config = dict(
    router_score='softmax',
    beta2=0.98,
    schedule='cos',
    batch_tokens=65536,
)
Below are experts of layer 4 (counted from 0) of a mixture-of-experts language model. Rows are named down (a neuron's output weights, with its number) and show model dimensions 240-319. Each number is 128 + 24 x the weight over its row's rms, rounded and kept within 0 to 255.
Before each expert's rows: "raises" lists some tokens whose logits its average output raises strongly, later layers aside. This comes from a sample of Wikipedia text that the model never trained on.

# expert 56
raises: " constit", " jur", " municipality"
down0 [131 138  88 124  84 193  78 156 133 133 120 166 122 101 116 142 117 111 144 130 124 140 108 151 152 111 100 128  79 138 114 104 108 132 151 110 143 148  97 117 172 117 121 140 132 160 140 111 115 112 130 149  85 157 138 107 130 226 178 128 137 126 128 163 138 106 114  86 135 130 111  77 119 115 135 123 112 143 134 133]
down1 [130 157 143 137 132 157 117 186 119  63 164 132 135 102  99 155 136 121 101 117 134 142  91 108 119 149 149 126 154 114 134 124 113 135 143 141 125 104 104 170  88 143  91  91 111 129 122 108 146 134 130  96 130 116 161 117 123 206  98 175 137 111 132  85 153 108 180 150 137 157 152 146 171 154 101 135 127 146 111 147]
down2 [ 89 114 162  74 127  94 139 109 126 138 117 113 104 145 161 169 107 114 116 125 148 133 149 141 100 153 123 170 138 125 102 163 131 128 133 137 150 143 144 118 137 112 128 134 109 141 175 127 144 108 157 123 120 119 133 131 185 100 148 153 146 123 114 144 161  98  97 130 135 113 153 111 107 128 128 111 138 103 109 112]
down3 [152  99 134 120 102 105  73 129 172 125 149 119 135 128 145  68 137 118 162 154  98 169  90 123  92 132 162 114 120 114  70 139  95 137 106 175  86 126 152 121 137 193 134 107 125 129 134 115 117 142 153 106 137  98 105 121 152 129 137 120 137 112 124 107 145 138 139  81 121 126 113  96 125 100 186 103 123 134 135 120]
down4 [ 84 141 113 108 131 108 125 129 157  97 136 129 123 113 154 140 137 161 118 148 126 122 129 100 110 169 166  92 123 131  79 117 113  84 112 107 119 129 114 141 133 156 175  96 118 136 108 127  92 140 133 166 115 125 140 137 114 120 121 124 108 154 127 137 150 106 155 153 137  76 106 123 138 118 148 132 157 147 134 159]

# expert 36
raises: " him.", "age.", "in.", "==Career=="
down0 [137 134 107 124 119 122 110  86  96 122 163 148 118 160  96 116  80 131  87 134 128 128 111 114 145 142 157 111  84 127 174 140 103 139 141 112 155 111 155 106 122 172  74 135 127 125 136  90 109 141 167 130 135 112 109 144 121 142 126 135 141 156 113 182 117 117 131 151 111 128 138 154 105 128  95 159  92 115 118 114]
down1 [111 132 130 125 111 164 119 169 193 137 124 146 153  99  98 105 123 155  71  98 161  96 164 110 135 134 112 142 114 152 152 141 136 115 147 127 131 142 154 146 131 113 154 132 144 176 106 107 116 122 128 136  85  86  96 141 110  85 127 107 145 136 128 138 127 125  83 120 159 149 116 129 137 107 109 122 132 118 119 143]
down2 [167 135 150 140 113 116 103  85 102 155 129 138 127 130 170 126 131 131 135 123 137 140 150  74 106 127 109  82 117 149 151 133 142 103 161  91 146 132 108  69  89 125 130 141 166 151  95 147 133 161 159 146  67 136  49 117 151 104 149 121 135 142 126 110 126 111 151 121 120 167 104 129 132 120 137 135 112 174  88 164]
down3 [154 103 149 134 116 161 132 107 112 171 153 169 116 147 124  96 138 126 118 111 170 121 107  59 118 103 101 112  96 120 170 126 106 113 112 154 141 124 120 115 156 146 117 159 105 127  97 114 109 116 128 146 112 146 134 138 118 115 144 133 130 142 138 198 145 127  75 125 143 121  66  97 152 144 128 155 162 138 121 161]
down4 [119 145 151  98 148  85 102 121 144 163 119  62 109 138 109 110 109 134 113 141 181  96  92 116 142 109 120  87 118 127 100 133 135 145 131  99  70 104 140 107 102 116 116 109 135  92 133 111 121 114 151 112 128 159 167 145 166  98 132 126 123 149 139  85 165 129 125 132 139 122 132 106 107  99  96 122 123 115 148 128]

# expert 17
raises: "ad", "ely,", "ou"
down0 [120 160 157  87 155 104 105 134 127 115 134 109 159  89 109  87 136  97 120 121 125 142 133 145 141 125 129 134  76 116 190 115 128 142  85 133  92 125  65 128 128 116 126 122 140 123 130 136 111 121 119 180  95 162 122 147 106 120 138 115 147 134 108 118 158 156 115 152 139 133 134 154 124 113  99 155 154  83  88 122]
down1 [ 64 133 116 146 136 114 129 144 148 113 156 159 123 143 107 133  97 137 143 196 140 112 102  89 129 119 125 129  99 108 154 134 184 129 126 136 137 129 108 134 110 103 127  97 135 132 101 121 118 127 108 126 104 130 128 129 148 106 159 112  78 130 100 120  68 139 110 104  82 144 123  74 125 141 147  71 152 134 102 118]
down2 [128 128 150 132 133 130 145 122 107 113 153 174 131 138 168 119 137 175 101 152 144 163 131 128  91 143 174 134 100  81  65  91 130 100 147 144 123 127 106 112 107 141 130 126 127 151 123 165 118 103 138 168 116 151  90 153 105 139 137 146  76 102 117 186 132 127 140 167  85 118 138 122 141 107 102 101 135 114 173 124]
down3 [142 141 120 136 120 158 119 111 110  69 142 123 120 111 105 148 140 131 145 124 156 144  99 142 153 138 165 135 157 109 156 116 134 106 106 109 121 115 145 191 137 151 114  78 117 133 144 132 110 163 116 159 149 110 111 171  81 128 115 127 141 125 133 136 115 107 123 157 127 155 126 176  92 128 136 123  93 162 131 133]
down4 [136 154 173 161 145 120 125  78 166 112 120  92 131 109 156 130 108 132 112 154 107 169 165 177 173 138 123 133 110 116 163  87  89 142 101 103 124 140  90 147 105 119  98 158 136 154 143 120  63 128 165 123 143 125 105  83 162  97 142 126 155 120 137 146 113 123 166 169 150 140 126 111 135 131  65 137  89 116 138 146]

# expert 30
raises: "ive", "ive,", "het", "ially", "ively", "ality"
down0 [ 88 149 159  88 130 131 130 129 113 109 137 104 123  91 108  89 103 130  87 109 138 124 117 154 126 109 141 120 175 109 103 129 147 130 153 151  64 177 168 133 122 136 148 136 150 152  99 163 134 140 174  73 139 107 111 176 143 105 153 174 167 114 124 144 126 132 125 148 153 157 116 173 136  74 119 110 148 130 154 117]
down1 [150 149 163 137 102 104  97 124 112 141 109 128  86 161 102 140 110 131 165 117 138 136 147 119 134 127 166 145 166 121  72  99 135 131 102 107 133 138 120 118  94 137 130 149 117 132 143 133  88  81 128 125  99 129 180 144 124 100 162 159 114 156 157 165 106 146 117 100 105 122 146 192 168 116 122 143 158 141 112 112]
down2 [130  91 151  91 161 140 103 134 106 125 113 100 132  86 150 137 132 141 113 128 173 119 131 140 138  96 213 106 123 137  81 134 129 120 129  81 136 110 140 120 145 113 133 134 141 169 107 119 141 200 140 121 123 104 149 153 137 165 144 108 163 144 167 139 121 125 133 155 173 100 134 101 135 114 122 168 118 142 143 146]
down3 [135 148 135 100 120 103 127 151 133 126 104  81 111 135 158  81 128 121  91 163 111 121 104 161 111 164 168 106 166  85 124 152 123 154 136 143 173 128  75 103  87  97 128 117  87 115 154 165 128 157 151 112 129  98 116 137 151  94 132 152 115 123 123 138 168  88 127  72 150  93 108 170 123 173 124 124 112 141 104  96]
down4 [123 121 118 146 136 112  71 102 160 133 132 102 117 118  52 112 142 126 121 146 116 126 107 120 113 122 132  85 108 123 135 142 156 126 120  99  77 148 102 142  77 159 137 148 107 170 127  92 173 128 110 135  95 146 130 134 158 105 144  98 177 119 102 172 173 114 157 165 159 146 142 150 140 152 120 109 148 129 144 154]

# expert 33
raises: "===", "====", "|", "==", "The", "|---|---|"
down4 [130 126 118 105 131 177 142 151  97 122 124 132 111 139  76 136 126 177 141  98 122 101 117  96 140 134 128 154  75 131 137 108 119  97 105 180 143  89 142 123  93 116 132 126 118  78 138 120 155  95 142 118  96 163 160 133 138 149 105 118 105 116 101 133 159 133 102 110 135 124 121 121 132 112 105 139 166 135 115 155]
down5 [181 180 117 120 127 130 121  90 121 135 132 122 116 110 121 135  93 132 155 138 108 155 114 100 148 143 108 139 144  93 122 111 112 128 121 155 121 140 109 128  40 112 114 111 149 127  80 160 113 171  97 153 116 120 124 118 166 106  97 114 159 142 137 108 140 124 113  86 183 142 127 144 114 116 110 133  90 126  97  82]
down6 [140 148 125 104 128 115 146 153 105 167 111 121 136 121 129 151 179 170 143 134 151 103 163 177 133  90 105 139 159 142 122 122 131 167 156 147 122 120  92 126 148 141 110 107 129  93 121 143 140 105 135 111 117  66 133 155 130  97 135 100 121 107 162  86 162 164  88  92 134 168 122 101 137 147 125 110 117 123 108 140]
down7 [106 129 141 152 113 126 137  94 117 142 137 126 115 125 103 136 156 134 126  99 144 122 125  97 136 103 101 148 165  83 144 130 158 132 127 135 133 138 121 103 164 128 147 102 138  94 147 125 131 137 150 120 140 115 118 153 127 122 160  96 147 154 146 105 114 149  81  84 109 150 122 103 148 134 120  95 103  93 134 138]
down8 [148 147 140 132 159 134 143 137 119 145 137 151 114 135 128  84 137 165 147 122 110 115 132 106 149 146  91 124 131 127 128 142 123 118 127  91 156 100 175 149 138 158 156 137 120 130 102 171 141 104 122 140  91 103 109 128 180  95 162 123 139 103 128 124 115  85 110 116 126 168  79 114 113 124 159 136 113 132 100 130]

# expert 50
raises: " this", " these", " (Note:", " These", "==Career==", " However,"
down4 [159 110  87 128 117 130 138 147 104 150 120 145 153 111 119 127 148 107 117 175 113 161 117 102  86 136 141 121 130  85 136 113 163 118 101 167 100 129 121 110 123 148 104 112 126  81  91 126 132 118 135 124 119 120 188 140 146 140  86 147 164 105 133 104 144 155 119 161 156  79 114 188 130 128 167 130 143 128 112 179]
down5 [138 117 146  99 120 105 140  94 135 125 178 119 104 154 153 125 118 164 126 114 105 103 135  53 100 109 151 110 131  89 114  92 134 134 137  82 146 112 107 143 118 145 122 123 160 135 146 170 122 111 144 116  96 134 118 159 117 127 146 128 129 155 128 123 106 154 125 120  99 127 138 149 116 125 101 160 151 159 115 147]
down6 [154  95 123 181 102 144 129 162 141 146 122 136 154 128 112  91 141 102 117  92 133 115 133 106 139  76 129 148 163 156 168 107 124 101 151 111 128 119 108 170  89  92 176 115 132 126 124 162 157 113 100  78 114 131 139 114 152 129 168 140 148 102 130 143  94 114 104 140 127 150  82 165 110 161 124 127 156 123 109 151]
down7 [145 139 123 191 101  94 130 146 148 124  91 133 124 102 135 130 137 122  73 139 134 118 131 113  73 172 148 132 114 104 171 121 147 175 129 143 144 173 135 131 159 151 127  80 155 163 121 117 130 106 128 171 156 153 132 111  94 142 116 127 108 130 143 145 105 121 141 137 171 116 146  77 106 148 119 123  97 138 112  90]
down8 [169 116 148 102 145 132 127  96  94 122 161 120 109 111 113 136 130 153 162 128 136  94 119 130 114 165 142 123 112 137 117 121 142 114 172  81 130 144 161 149 122 160 151 155 109 124 135 114 142 115 112 117 123 151  99 133 105 100 139  83  91 148 152 136 107 126 167 106 116 109  89 106 135 166 182 124 131 163 101 139]

# expert 49
raises: "===", "====", "s===", "==", "\"", ");"
down0 [121 133 153 115 165 116 120 110 156 133 166 152  97 104 127 146 169 148 126  93 125 146  87 106 141 154  71 163 104  56 106 128 132 147 122 132 111 128 159 173 136  95 129 137 140 145 133 127 159 135 149 135 142 116 137 119 121 120 108  74 127 146 112 109 145 103 129 114 135 106 127 178 130 142 159 103 111 102 116 150]
down1 [147 154 140 103 119 122 136 159 133 105 146 149 166 130 127 116 173 151 123 157 175 124 141 119 124 113  97 131  97 147 141 122 144 159 134 143 123 119 124 159 140 124 122 141 146 121 144 122 132  52 121 123 115 119 131 130 114  87 140 142 102 114  99 162 178 133 161 136 116 122  90 152 121 104 172 152 145 158 105 128]
down2 [103 176 148 140 137 103 145 142 123 154 133 118 114 139 139 152 101 151 161  76 135 158 147 145 108 145 160 146 112 102 107 160 107 131 153 165 117 126 116 139 160 166 143 101 104 126 119 115 112 168  76 139 106 119 154 125 116 145 144 139 138 110 157 152 166 106 164 142 142  86 141  99 125 120 134  74 138 114 178 126]
down3 [121 146 142 149 114 134 118 154 117 105 138 110 135 125 116 143  63 128 161 114 100 142 172 112 126 118  97 142 149 135 113 161 123  92 123 136 162 154 130 129 118 144 145 135 118 118 139 132 110 119 131 138 172 119 135 137 127  92  82 116 160 131 169  89 120 121  89 150 116 123 131 141  89 155 147 123 105 106 122 152]
down4 [153  82 159 131 142 135 124 157 135  96 131 114 164  75  91 135 120 114 132 159 172 148 106 179 169 148 143 108 112 139 144 128 142 155 139 154 141 155 138 141  96 113 121 138 136  88 127 144 106 114 124 171 117 116 100 140 111 149 121 180 117  82 138 158 118 156 112 119 121 137 140 154 150 180 129 140  98 125 180 123]

# expert 57
raises: "ity", "ity:", "ity,", "ites", "ouch", "ateg"
down0 [158 175 116 109 126 115 116 135 132 159 121 170 110  88 158 132 178 133 139 125  98 121  85 127 139 128 139 143 153 120 114 116  98 138 116 123 132 116 132 163  92 109 139 127 132 122 139 131 125 113 119 105 150 135 155 124 169 187 132 160 128 149 136  89  84 123 153 127 105 140 104 138 123  82 144 120 152 141  91 144]
down1 [142 100 170 107 155 157 138 122 107 104  96 125 110 118 104  98 137 117 139 124  72  82 145 138 103 113 123 155 161 128 138 120 105 123  95 104 112 101 126 124 113  98 128 135  99  84 110 144 117 148 140 144 128 162 129 139  97 139  98 145 123 133  94 141  70 180 132 146 139 155 161 126 169 176  63 153 125 158 108 102]
down2 [100 116 145 130 161  72 141 121 136 128 152 121 118  82 126 154 134 125 118 133 142 127 129 108 148 121 186 140 156 156 149 117 153 117 158 175 135 147 119 149 139  94 124 112 100 167 164 120 162 161 132 117 134 121 136  89 185 173 147 116  78 129 146  90 140 165 159 135 139 138 105 173 126 132 121 121 129 126 151 146]
down3 [154 136 117 107 135 161 167 106 124 123 107 176 131 136 131 135 146 101 144 134 135 108 122 153 135  93 160 111  95 105 124 126 165 121 127 130 114 135 136 135 134 116 142 127 142 116  81 106 106 137 124 170 107  96 132 147  83 162 173  88 118 177 101  94 138 106 145 134  94 170 112 145 119 183 123 148 136 130 136 130]
down4 [151 148 119 102 154 154 134 109 134 123 114 129  69  96 114 108 134 134  89 139 148 119 100 130 128 128 120 135  90 159 102 100 116  99 171 121 135 119 140 161  96 118 152 135 135 107 109 129 105 123 138  91 100 135  85 114 146 141 122 147 127 134  94  87 169 135 157 129  93 119 166 135 137 147 128 124 141 112 134 137]

# expert 42
raises: "|", "On", "The", "In", "===", "===E"
down4 [ 90 127 155 130 139 140 143 133 109 106 117 141 131 137 146 102 107 124 119 131 183 106 162 111 109 113 163  91 118  97  84 152 142 111 101 122 133 131 131 103  47 123 146  84 115 123 154 106  94  97 186 148 131 155 103 109 117 133 175 127 121  86 120 113 148 123 121 121  83 133 121 110 118 130 171 122 105 155 167 111]
down5 [131 132 149 169  93 137 124 153  87 160 128 104 138 119 147 123 122 160 123 159 136 116 150 152 143 169 100 116 107 114 136 146 132 121 124  93 120 104 140 143 106 125  99 126 132 125 113 153 112 110 106 131 170 130 124 105 152 115 154 160 159 138 102 158 106 117 130 113 138 141 110 116 118 140 176 125 153 149 125 138]
down6 [167 123  92  93 125  81 146 150  99 117 123 107  48 113 104 142 134 125 105 137 113 129 141 120 114 157  99 103 131 158 147 110 127 149 148 143 120 117 122 150 103 133 110 151 176 137  93 128 123 130 151 108  97 146 149 136 105 136 138 169 151 159 137 109 115  94 143 109 126  75 107 156 154  92 119 113 163 147 124 189]
down7 [147 192 157 109 128 128 118 148 155 158 151 148 110 151 141 192 167 130 122  91 130 137 146 160 150 147 150 114 152 171  92 160 130 111 106  97 140 106 128 124 149 106  98 163 160 136 156 142 114 172 123 140 137 158 153 155 145 130 141 140 125 132 122  87 137 123 133  92 115 154 146  93 110  85 119 134 145 138 115 138]
down8 [123 141 141 178 166 103 137 114 114 180 185 127 129 150  96 125 127 127 126  92 103 122 106 147 138 156 142 146 137 159 162 143 142 150 114 171 137 130 137 154  78  93 120 144 138 166  71 130 143 139 183 133 128 109 164 159 120 131 175 110 128 156 115 110 140  95 145 141  95 157  79 134 126 103 155 134 150 133 142 181]

# expert 46
raises: " families", "ld", "ates", "tt", "ly", "one,"
down0 [102 176 148  86 132  93 130 151 131 140 190 119 161 189 158 155 101 131 137  55 155 139 130 129 132  89 121  98 117 145 122 144 129 144 132 109 158 122 145 111 136 164 166 131  79 110  76 120 126 125 113  87 105 132 125  84 108 156 104 153 145 138 149 156 144 106 108 155  98 138 109 179 151 132 121 128 143 182 165 107]
down1 [107 148 105 138 133 177 140 139 157 142 108 103 114  51 114 150 154 128 103 187 125 131 105 148 156 165 132 143  92 160 119 130 128 126  92 126 110 112  96 146 114 179 129 156  99  90 149 118 102 107 109 141 121 190 147 130 124  92 158 131 115 118 141  91 111 130 138 115 105 122 125 134 100 128 165 168 166 125 124  98]
down2 [137 127 146 135 131 134 161 123 126 143 112 113 117 106 125 156 117 114 149 142 134 100 134 149 151 150 124 128 103 154 106 134 136 134 115 135 140 175 118  76 129 132  98 149 131 100 115 116 118 130 145 108 146 123 148 127 169 131 126 107 153 145 132 125 128 100  94 165 116 126 142 134 137 110 132 126 114 117  84 158]
down3 [116 112 101  95 137 123 140  88 117 141 100 172 106 144 105 139 138 149 142 109 184  44  74 128 101 115 108 145 102 138 178 142 140 169 119 144 146 109 113 129 121 117 174 122 121 116 168 143 168 106 168 111 141  91 158  79 129 135 162 128 138 141 146 137 109 151  83 137 126 102 112 113 134  77 122 113 143 110 166 136]
down4 [113 117 148 134 168  88 132 139 136 118 106 173 167 117 112 114 129 153 103 178 166 139  91 115 144 158 101  88 142 112 125 131 145 122 135 114 123 139  94 134 107 157 125 161 149 111 108 145 110  94 132 123 127 130 128 139 106 123 108  99 106 116 153 126 153 149 166 120 128 181 112 169 160 115 145 110 133 121  83 100]

# expert 38
raises: "|", "====", "==S", "|---|---|", "-", "===E"
down4 [122 144 129 175 119 142 144  82 139 124 178 112 131 160 134 162 131 148 121 156  73  96 108  90 135 148 132 120 153 105  99 128 160 107 117 112 160 131 124 109 156 145 125 112 119 145 113 142 116 110 147 112 107  93 103 141  89 114 123 108 148 114 123 129 108 130 148 131 138  96 139 151 126 144 103  97 141 110 112 124]
down5 [156 112 108 117  80  91  87 107 146 124 148 176 154 158 118 140 114 120 123 105 102 138 123 154 109 141 133 115  81  88 154 121 154 143 176  97 133  77 152 100 138 131 115 139 167 124 129 151 120 150 164  97 103 112 125 106 125 138 124 149 113  70 151 186 135 102 129 142 102 153 139 144 119 170 139 141 118 111 102 145]
down6 [ 86 113 111 112 114 143 145 141 108 114 115  70 113  90 162 129 134 133 110 151  84 111 141 107 150 118 153 144 109 112 142 158 119 145 113 108 153 142 155 129 139 142 139 108  84 110 119 136 178 109 122 147 151 109 136 110 147  74 142 142  99 119 113 155 157 115 184 126 150 106 139  85 157 107  56 109 130 107 134 111]
down7 [173 119 114 128 142 165 117 135 187 121  67  92 100 151 163 129 130 106 102  51 122 140 160 131 142 131 116 153 114 139 159 156 110 107 168 114 123 133 134 136 147 126 108 121 130 115 126 141 102 112  84 106 144 110 142 127 145 144 135 105 116 136 100 101 124 156 120 107 133  88 120 171 133 113 128 144 125 132 150 155]
down8 [106 119  97 107 139  95 156 102  73 165 122 137 155 127 176 130  97 117 172 128 110 149 150 119 118 147 126 130 120 106 154 150 158 104 130 129 139 138 166 116 122 121 127 106 132 129 178 123 171 120 119 113 100 140 158 153 123  82  71 156 149 124 132 106 130 134 135 136 158 125 140  87 117 133 102 146 110 119 137 129]

# expert 16
raises: "ere", "ub", " Country", "ington", "unn", "ree"
down0 [105  99 110  66 142  72 109 134 140 158 121 111 107 100 117 171 140 111 108 120 121 116 133 107 166 131 154 125 140 142 118 153 123 125  91 108 152 147 124 107 136  79 148  95 110 139 120 116 127 125 125  70 115 110  92 148 160 110 146 111  75 117 174 167 130 178 146  67  99 139 148 123 205 104  90 162 113 169 110  98]
down1 [116 124 111 125 134 121 108 114 108 131 131 135 118 125 145 112 125 107 100 122 143 137 133  89  95 170 135 109 136  92 141 140 128  85 136 161 143 103 127 107 161 152 154  66 126 128 155 101 160 160 100 160 113 122 145 112 138 135 143  80 105  76 172 114 112 135 143  88 138 147 130 135 138 163 119 112 111 133 158 103]
down2 [ 97 132 134 129  70 125  78 111 105 146 144 134  98  37 118 151 149 126 121  85 170 150 104 134 159 120  93  90 125  89 160 139 127 152 162 143 156 136 128 130 134 129 124 109 126 133 126 175 126 122 156 148 127 138 134 105 163 134 101 151 128 100 130  92 114  98 161 171 130 160 138  83 134 149  96 111 175 126  93 154]
down3 [129 110 131 102  99  95 163 136 131 122 103 147 110 126 169 148 144 122 115  63 111 161 144 131 127  91 131 127 112 135 107 108  82 149 166  79 139 129 154 175 141 130 171 118 162 137 125 134 131 114 159  84 148  87 153 118 128 122 164 159 206 169 172 130 115 120 142 186 145 142 131 131 102 130 142 115 119 143 117 116]
down4 [163 127  89  75 148  89 134 119  86 101 117 131 134 178 106 117 172 105 106 125 119  95 113 142 150  95 138 134 103 107 158 115 163 130 144 179 141 154 120  92 126 129  92 137 124 143 134 141 173 155 120  65 133 156 165 156 176 123 153 115 137 148 113 101 179 121 153 100 171 148 130 171  69 127 142 107 109 137 184  83]

# expert 9
raises: "\n", " —N/a", " ", " "
down4 [178 124 170 115 105 135 101 129 147 130 116 139 125 135 125 125 123 153 125 155 163 147 128 150 193 129 123  94  66 142 116 176 145  84 113 148 112 137 151 133 162 128 104 131 147 181 129 126  98 133 122 125 137 130  93 102  90 113 150 166  92  96 155 171 139 109 131 144 116 152  91 116  95 118 118 184 107 158 115 115]
down5 [137 129 150  91 111 118 117 121  90 147 124 133 127 206 128 142 124  73 126 164 132 122 146 140 168 178 155 142 119 127 133 165 162 140 132 119 103  81 124 166 129 100 118 124 188 156 124 109 143 140 135 118 115  93 152 110 137 121 134 147 165  85 130 134 140 115 111 147  87 170 108 126 133  91 101 150 150 115 110  99]
down6 [131 107 116 169 120 102 107 128 179 125 164 128 125 103 202 117 106 146 148 111 150 115 129 140  89 108 133 101 104 137 111  77 128 119 160 108 121 114 125  98  93 138  81 144 115 144 134 111 125 126 151 137 134 128 109 102  80 138 172 128  77  93 114 135 106 182 118 122 161 106  79 123 140 146 195 119 185 138 119 167]
down7 [172 107 143 162 108  97 105 111 139 151 165 111 116 151 116 115 105 122 130 139 124  72 177 108  53  85 116 142 109 128 122  71 156 169 122 146 142  96 137 138 152 106 161 140 115 128  94  93 124 136 118 126 120 130 112 137 117 118 137 123 103 135 154 148 142 138 106 116 141 133  96  59 140 139 157 108 134  42 137 138]
down8 [136 121 114 162 163 134 116  98 127 144 136 123 169  95 109 133 127 114 141 142 144  83 126 132 107 119  94 129 138 121 109 128 145 130 130 139  69 152 115 145 152 145 142 117 143  77 167 157 137 160 195 101 106 125 144 138 150 123 111 165 116 176 138 144 144 130 125 104  82 175 112 114 111 165 125 122 128 140 146 124]

# expert 13
raises: "anna", "rant", "ent."
down0 [101 115 130 106 112 123 106 126 131 138 109 103 165 129 114 156 157 108 138 117 144 144 113 146 123  96 137 121 133 117 147 161 138 135 137  97 125 115 142 125 107 139 147 112 123 144 134 160 104 117 109 121 105 133 108 181 144 115 110 143 159 104 161 101 165 120  75  89 102 113 156 150  89 135 164 131 144 142 103 123]
down1 [162 132 101 157 116 148 155 159 149 123 141 151 134 107 129 133  84 146 179 177 102 134 150 111 119 138 137 130 163  98 149 122 157 164 159 135 147 122 153 192  84  93 144 105 108 161 127 137 123 112 139 144 120  97 148  97 151 160 167 123 139 105 132 126 192 126 100  69 112 123 183 117  86 127 124 124  62 134 132 158]
down2 [113 111 123 133  91  59 132 130 170 111  90 119 133 135 144 167 159 152 127 147 182 192 145 121 160 126  92 166 117 136  92 113 137 121 100 129 159 119 123 144 132 102 117 134 156 141 119  94 120 132 132 129 110  72 135 130 129 164 131 179 140 127 128 116 114 114 107  95  98 112 133  82 171  98 138 125 105 102 108 160]
down3 [166 125 162 134 137 109 143 109 126 108 125  99 138 143 130 141 141 140  97 140 138  86 139 134 152 135 147 160 139  91 146 132 150 129 123 130  77 142  98 149 144 159 101 107 121 141 117 116 115 131 148 137 165 114 115 117 162 112 116  98 101 152 154 129 128 131 102 118 156 155 114 115 105  75 148 115 136 145 132  91]
down4 [154 128 129  99 105 158 104 116 120 125 143 134 112 149 156 125 135 142 117 124 108 123 111 115 133 111  83  95  78  91 106 125 141 121 127 161  92 131 142 105 134 151 118 135 124 138 129 105 146 134 139 122 115 130 117 113 107 120 126  81 147 170  99 133 160 111 125 140 155 176 152 129 150 109 114 132 115 126 128 121]